config.toml
n_layer = 9
d_model = 256
n_experts = 128
experts_per_token = 4
d_expert = 80
d_shared_expert = 0
activation = "gelu"
moe_layers = [0, 1, 2, 3, 4, 5, 6, 7, 8]
router_score = "sigmoid"
normalize_top_k = false
routed_scale = 0.5
balance_loss = 0.0175
balance_bias = false
init_std_router = 0.0291
lr_router = 0.000297
vocab_size = 32000
norm = "rmsnorm"
norm_eps = 1e-06
tie_embeddings = false
optimizer = "soap_variant"
lr = 0.00195
beta1 = 0.95
beta2 = 0.99
grad_clip = 1.0
batch_tokens = [32768, 65536, 131072, 262144]
seq_len = 256
train_tokens = 711900000
steps = 6384
dataset = "wikipedia_en"
Below are experts of layer 3 (counted from 0) of a mixture-of-experts language model. Rows are named router (the router's row for the expert), up (a neuron's input weights, with its number) and show model dimensions 0-255. Each number is 128 + 32 x the weight over its row's rms, rounded and kept within 0 to 255.
Before each expert's rows: "comes after" lists some tokens at least twice as common just before its tokens as in all text. This comes from a sample of Wikipedia text that the model never trained on. Tokens count by the router's weight.

# expert 53
comes after: "-", ",", " is", " |", "),", " a"
router [138  82 123 101 121 137 123 129 112 153 196  67 158 150 163 169 143 156 158 172 149 173 101 115 143 144 115 125 132 178 139 113 106 165  93 150 106  80 139 170 130 136 118  92 154 149 149 163 130 141  87 175 117 202 109 149 119 107  82  95 127  70 189 156  78 191 121  94 121 130  83 113 111  58 135 108 124 126 107 139  73 120 152 119 165 164 184 147  61 130 128 148 117 132 140 121  96 125 105  72 149  82 117 148 105  84  78  72 143 183 110 129 129 121 162 181  94 118 129 117 126 152 125 161 100 182 123 124 125  40 149 117 102 104  79 129 158  70 123 119 160 123 178 128 116  91 116 123 140 118  83 157 143 139  93 123 129  63 182  91 172 143 158  99  72 106 184  63 104 146  91 100  97 131 163 138 152  58 134 145 142 209 176 126 114 122 155 142 131 161 124 158 145  85 119 148 137 116  67  44 119 173 117  70 166 129 121 112 121  92 132 138 147 115 184 129 158 216 139 130 141 169 118 134 140 156  99 144 126 116 131 116 180  90 130 160 139 108 111 158 138 186 158  87 131 125 153 179 101 111 150 165 107 208 128 103]
up0 [158 117 149  88 155 205  82  80 149 130 105 149 182 127 141 150  72 109 132 117 145 116 141 105 123 127 130 100 101  68 153 131  93 145 125 135 118 171 100 131 157 156 139 110 125 151  60 148 136 132 213 129 129 191 114 129 128 149 185 130 177 148 139  97 132 131 162  92 167  98 106 130 187 172 148 140 134 202  91 122 132 131  94 149 142 186 115 150 129 180 100 148 100 178 118 169 122  85 165 108 193 144 136 132  87  84 118 183 170 152 133  96 142 138 143 157 116 106  88 144 136 106  83 108 111  84 175  91 109 137  67  71 155 168 152  73 118 143 107 102 188 140 162 141 171 145 166 177 155 109  79 126 191 119 108 131  93 155 145 123 143 120 100 126 183 138 110 120 139 115 121 126 119 102 133  63 151  85 106 127  66 173 124 136 130  71  92  98 131 152 172 133 120 108  94 170 156 146  84  86 163 124  95 135  77 129 100 138 157 124  99 118  89 159  98 147 175 155 143 111  40  82 210 133 139 100  53 136 137  77  91 110 147 163 137  97  82 101  97  77  77 108 121 171 126 164 107 113 124  82 109 170 131  80 166 116]
up1 [ 97  84 119 153 133 144 134 124  85  79 166 101  78 122 107 143 151 142  87 137 108 120  45 130 100 187 125 159  70 169 129 122 138 102 140 172 160  75 156 150 107 188 192  63  80  88 141 130  91 153 108 108 117 114 135  92 106 115 118 114 156 107 152  73 138 124  98 140 157 121 128 169 195 146 125 159 167 160 155 169 117 120 184 162 116 128  83 146 145  97 127 166 176 146 107  70 141  87  92 156 152 148  77 144 112  79 185 178 120 106  68 187 174 131 167  88 128  74  90 123 129 153 116  92 151 133 105 120 123  71  85  98 180 191 154 143 122  63  87 127 145 117 143  82 138 117  89 134 183 161 135 164 161  98  85 100  86 130 124 137  88 131 129 111 115 105 122  85 157 163 139 127 146 143 134 206 127 129 127 158 130 114 150 113 103 100 117 130 116 188 167 114 145  88  77 102 151 133 161 123 166 146 107 140 159 112 101 119 117 110 136 111 132  61 143  86 154 118 131 180 137 108 118  96 104 182 110 122 164 111 151 126 139 141 184 155  59 156 118 121 139  82  85 136 154 176 213 127  80 197 122  67 106 138 106 179]
up2 [ 93 111 133  84 130 132 184 171 213 128 117 101 164  69 160  94 130 126 173  87 108 126 143  77 129 116  80 148 112 110 118 145 173 144 144 169 137 150 126 121 150 116 158 135 135  85 145 121 124  81 119  91 161 177 184 177 140 105 148 107 184 109 145 102  75 123 159 130 151 162 119 115 168 148 176 131 116 169 121 122 139 110  92 143 118 139  47 148 141  92  81 113 121 124 112 158 100 174 105 116 173 107  86 108  65 174 137 176  77 114 124  89 130  94 121 116 117 160 134 134 137  70 113  74 180 183 148 101 133 147 189 104  86 119 175 121 157  88 113 152 120 124 168 132 109 148 102 149 113 156 152 160 124 143 134  97 105 163 109  52 120 182 113 112 167  87 127 104  77  93 141 108 122 164 125  89 158  76 140 138  95 137 128 168 121 144  91 130 177 124 118 111 139  75 156 110 142  84 178  53 125 179 167 111 133  73 119 163 197 116 112 134 116 110 141 162 124 152 183 121 170 116 121 183 161 165  99 158 119 182 125 163 134 128 112 144 125  69  66  57 123 209 105 172 165  73  93 102 103  98 181 108  88  91 142 160]
up3 [125 133 169 146 116 127 139 169 149 135 109 163 127 140 122 121  92 119 148  51  84 144 145 135 185  83  85  80 117 158  71 114 142 113 206  97  82 157  74 121 140 171 132 120 115  94 111 153 144 180 125 147 184 105 156 213 132 124 131 110 113  88  96  84 119 154  97  68  93 159 100  85 132  62 141 103 130 144 115  90 111 120 123 174 108 150 174 158 120  92 161 137 153 105 111  91 168 123 117  35 159 143 171 106  67 209  93  98 116 162 112  91 106 155 165 132 135 135 142 129 120 131 130 130 136 156 130  94 135 149  98 107 132 149 134 118 111 199 171  55 144 145 148 105 139 105 170 132 138 139 111 113 175 163 162 125 174 131 138 135  65 146 106 157 165 127  87 130 147 149 147 176 166 198 123 134 136  98 115 127 179 150  91 123 108 113 123 139 108 150 131 130  98 148 121 104 137 129 242 155 152 167  82  52 162 152 107 117 111  85 122 133  96 143 112 167 108  72  76  78 124  94 142 161 129 103  79 134 138  64 114 111 141 132 135 129 178 157 107  81 143 166 136  83 135  74  79 140 124 152 130 222 107 116 123 106]
up4 [110 133  90 100 153 152 138 143 155 130 143 134 145 116 136  67 104 108 112 156 186 139 151 156 105 144 169 136 129 147 167 121 140  74 129 162 118 118 112 204 127  81  50 184  61 148 137  97 125 107 181 138  80 179  89 141  73 162  90 111  87  97  95  40  55 117 118 165 114 116 120 143 110 140 105  67  97 126 157 127 132 194 137 169  97 132 131 116 158 149  77  90 146 136 134 141 133  94 127 120  80 193 170 156 137 154 128  77  75 130  72 117 134 136 161 109  76 147 136  96  81  79  95  96 176  68 125 126 129 107 132 113 156 153  77 145 142 139 128  97 139 157 128 126  80 119 137 100 124 114 185 165  36 142 122 171  98 107 120 106 178 139 109 117 140  93 141 135 161 118  91 149  14 169 120  77  97 112 130 147  98 121 147 138 104 103 130  84 128 121 143 149 158  87 154 171 119 155 104 136 161 187 148 153 206 112 151 118 148 132 126 110 125 141 161 136 144 161 224  86 144 136 124 100 146  94 103 128 151  81 170 121  58 135  95 158 162 143 100 123  98 107 151 149 124 114 106 124 156 163 153 124  80 100  82 128]
up5 [152 129 121 136 121 131  87 136  78 130 252 154  82 101 161 133 108 175 157 136 109  90 152 141 125 131 109 174  98 114 141 143 110 128 188 139 155 118 111 152 133 121 113 126 120 117  65 145  91 126  82 104 185 154 169 137 135 164 141 140 150 116 101  95 106  96  75 171  67 137 115 136 128 127 155 147 133  98 160  90 136  42 120 119 152 128 147 149 163 124 136 193 134 123  98 124  73 185 103  65 196  89 134  97 102 160 133 174 165 160  49 122 122 107  68 100 174 144 128 112  96 121 128  86 150 115 118 138 104 112 144 155 142 105  63 122 145 122 125 110 115 177 132 100 109  73 107 161 143 153 133  61 107 157  82 119 136  68 147  68 103  68 138 110 146 142 157  63  71 116  82 124 148 122 111 161 118 102  70 143  99 143 114 111 165  87 111 229 165 173 142 175 126 129 107 169 111 139 154 166 131 192  55  76 154 132 161 138 114 115 165 120 163  95 168 132  78 143 143 132 124 134 108 113 188 150 114 102 103 103  97 139 112  65 105 136 131  95  89 130 166 142 161 151 149 115 126 156 189 145 101 161 169 131 148 150]
up6 [124  85 109 107 122 130 181 150 102 151 141 152 174 103 127 133 136 139 126 140 121 176 147 149 101 183 116  62 117 153 140 130 159 133 151 107 153  89  81 160 109 146 121 184 108 129 139 116 150 133 100 142 106  95  97  93  75 100 126  59 194  81 167  92 160  74 137 165 127  65 117 151 138 145  58 122 155 103 128 164  83 105 113 175 113 142 175  66 153 179 129 166 122 133 178 108 179  78 134 152  75 112  71 126 108 109  98  94 166 128  98 126 153 181 146 107 132  96 124 189 126 159 147 106 116 152 147 121 138  98 115 150 159 170  90 113 115 121 113  80 110 177 143 105 127  97  61 143 134 175 122 119 151 140 106 152 180 182 101  87 108 184 152 147  60 170 125 185 110 166 184  96 101 147 107 115 165  90 101 118 126 195 131 111 133 164 157 128 144 163 124 170 194  97 150 121 146  74 120  99 132  97  83  54 120 131 138  91 141 106 115 139 132 149 184  47 112 140 189 111 139 142 109 117 163 124 109 162 154 130  96  90 151 107  88 157 101 128 134  74 164 138 139 111 102 151 193 134  77 138 126  66 127 156 193  68]
up7 [107 142 121 125  98 137 181 149 143 185 140 115 108 132  94 144 147  97 104 126 160  88 133 118 149  98 101 160 113 124 161 163  77 151 154 114 132 118 116 146  94 198 124 152 129  79  73 142  94 140  23 169  48 128 145 122  88 125 117  87  80  93 141 167 189 142 135 156  76 112 120 137 150  44 147 150  94 183 172 117 150  96 159 120  97 146 111  48 152 130 139 107 127 124  90  77 183 151  51 157 193 136 183 141 107 156 176 172 140 159  63 111 131 136 136 102 160  98 145 144 112 134 169  92 145 127 117 140 135 117  84 113 156 176  84 106 124 101 145 120 109 132  39 129 131 131  57 149 119 128 119 149 157 129 147  97  96 228 117  99  79 107 107 167  81 141 113 107 157 114 115 159 114 136 140 170 117 132 106 120 173 163 101 111 212 146 151  71 119 139 133  98 138 142 109 148 134 125 159 120 163  76 136 115 159  79 133 127 132 135 135  52  78 169 131  75 141 158 159 126  93 154  63 121 105 187 128 116 177  87 111  94 140 157 167  78  98 173 117 147 118 138 151 139 161 126 151 158 125 115 132 157 121 131 106 146]
up8 [145 106 175  61 101 173 100 179 136 125 138 116 130  55 109 129 153 105  83 107 135 108 205 159 182 122 102 117 126 145 133  92 132 167 183 151 177  79 186 120 138 192 104 108  85 112 128 119 170 142 136 114 166 139 124 123 184 104 137 138  89 153 134 149  98 137 117  85 127 166 106 187 129  93 169 139 170 142 139 164 154  58  77 125 111 128 104 135 155 125 116 138 157 167 137  87 124 134 120 159 142 193 154  98 134 121 134 117 182 143  90 118 152 184 152 139 143 118  91 124 146 155 134  91 132 118  93 109 108 120 121  92  83 131 171 210  88 140  95 100  58 137 125  91 146 121  56 172 139 171  83 110 123 131 114  97  70 122 124 124 122 102 155 135 101  86 116  94 120  39 148  84  91 171 127 164 135 147  75 128 114 105 148 103 110 106 140  98  91 108 127 144 147  67 120 151 136 140 134 116 190 153  87  93 146 143 172 195 170 131 138 112  86 127 139  78 116 136 127 180 104 147  87 156 127 188 118 148 157 138 190 100 130  56 133 139 137  41  78 167 132 131 126 110 131 181 188 137 142 139 127 127 163 106  80  55]
up9 [ 74 168 162 147  88 113 158 139 131 139 112  74 182 108 151 145 159 136 144 148 204 156 122 122 148 193 143 156 122  83 110 161 128 123 203  76  58  91 128  60 141 156 101  98 106 117 117 157 175  96 105 126 157 131 115 131 166 172  77 137 111  92 141 138  75 131 142  36 132 193 135 107 130 118 178 152 188  89 149 106  81 113  97 163 129 136 133 175  88 123 138 112 110 148 109  71 132 112 182  95  77 172 148 125  61 139 155 116 174 129 116 207 137 162 146 112 133  91  55 103 103 115  88 146 162 156 103 143 121 149 110 113 105 110 159 142 128 126 190 200 114 154 133 108  87  89 142 119 150 158 114 118 153 141 196 169 106 129 128  92 177 135 109  51 148 118 108 127 139 136 151 158 119 124 185  73 153 126 124 172 133  84 148 139 128 140 126 102  90 162 120 122 128 116 168 205 167 109 110 123 123 143  78 116  73 175  41 106 142 117 156  95 115 162  99  40 130 127 139 115 147 148 117 113 166 120  86  98  80  75 149 158 154 124 112 170 123  92 104 137 107 131 138 131 134 139 169 154 110 135 100 153 112 135  98 165]
up10 [125 130 146  84 119 126 103 130 154 147 143 180 149  97 139 236  86 185 161 128 152 143  78 106 138 100 100 137 101 102 143 174 118 120 168 122 118 105 122 128 179 142  81 127 165  89 159 134 170 134 109 177 127 119 111 172  73 116 123  98 105 168 117 162  84 146  86 160  77 125 134 140 149 114 153 138  79 104  87 137  88 139 192 182 172 152  85 118 156 126 100 148 128 125 107 140 198  76 133 153 141 109 166  66  77 114 128 140 140 150  89 138 162 102 133 126 114 162 123 100  87  86  58  95 164 109  89 107 164 114  96 185 131 104 134 149 123  65 119 128 121 143 174 163 175 162 133 157 137  75  81 140 155 132  74  94 177 141 136 132 137 144 172 121 145 136 151 100  76 150 133 133  62 208 130  71  71  99 124 165 171 110 142 120  97 106 127 113  93 142 154 165 167 141 106 160 148 122 148 135 107 129 104 141 102 148 131 101 143 163 131 158  81 124 117 186 146 113 132  99 193 132  68 179 157 199 150 118 138  90 143  83 144 105 150 105  95 108 146 152 202 181 144 188  98 122 120  86 145  61 102 174 145 143 189 101]
up11 [172 128 142  43 164 101  75 124 194  90 145  82 152 165 144 170 124 120 138 149 148 147  61 116 168 100 147 141 165 141 125 125  53 119  99 129 150 131 166  80 102 149 108  77 162 103 118 125  86 159 108  85 181 156 225  88 132 169 110 131 178 125 129  91  84 105  92 149 109  91 128  82 161  66 136 116 110  94 132  86 122 131 110 156 108 110  98 107 103 137 154 111  79 117 128 112  90 137  76 157 118 118  93 144  74 113  99 102 124 151 114 146 108  97 136 126 151 116 131 127 163 145 166 155 120 128  75 151  81  69 106 101 119  81  58 114 157 104 142  95 161 110  54 120 116 129 158 109 140 109  77 168 103 153 130 114 101  68 151 119 139 106 158 147 100 108 203 106 151  91  34  97 163  71 164 119 134  97  79  94 132 154 119 122 201 100 160 110 191 166 146 142 163 102 126 168 142 157 122  73 120 190 107 131  85 138 144 116 120  74 128 108 139  75 128 110 137 145  74  81 182  88 157 156 144 137 164 152 135 113 145  92 169 169 142 134  80 178  93 133 162 100 131 123 126 134 170 112 131 122 172 125 172 145 140 103]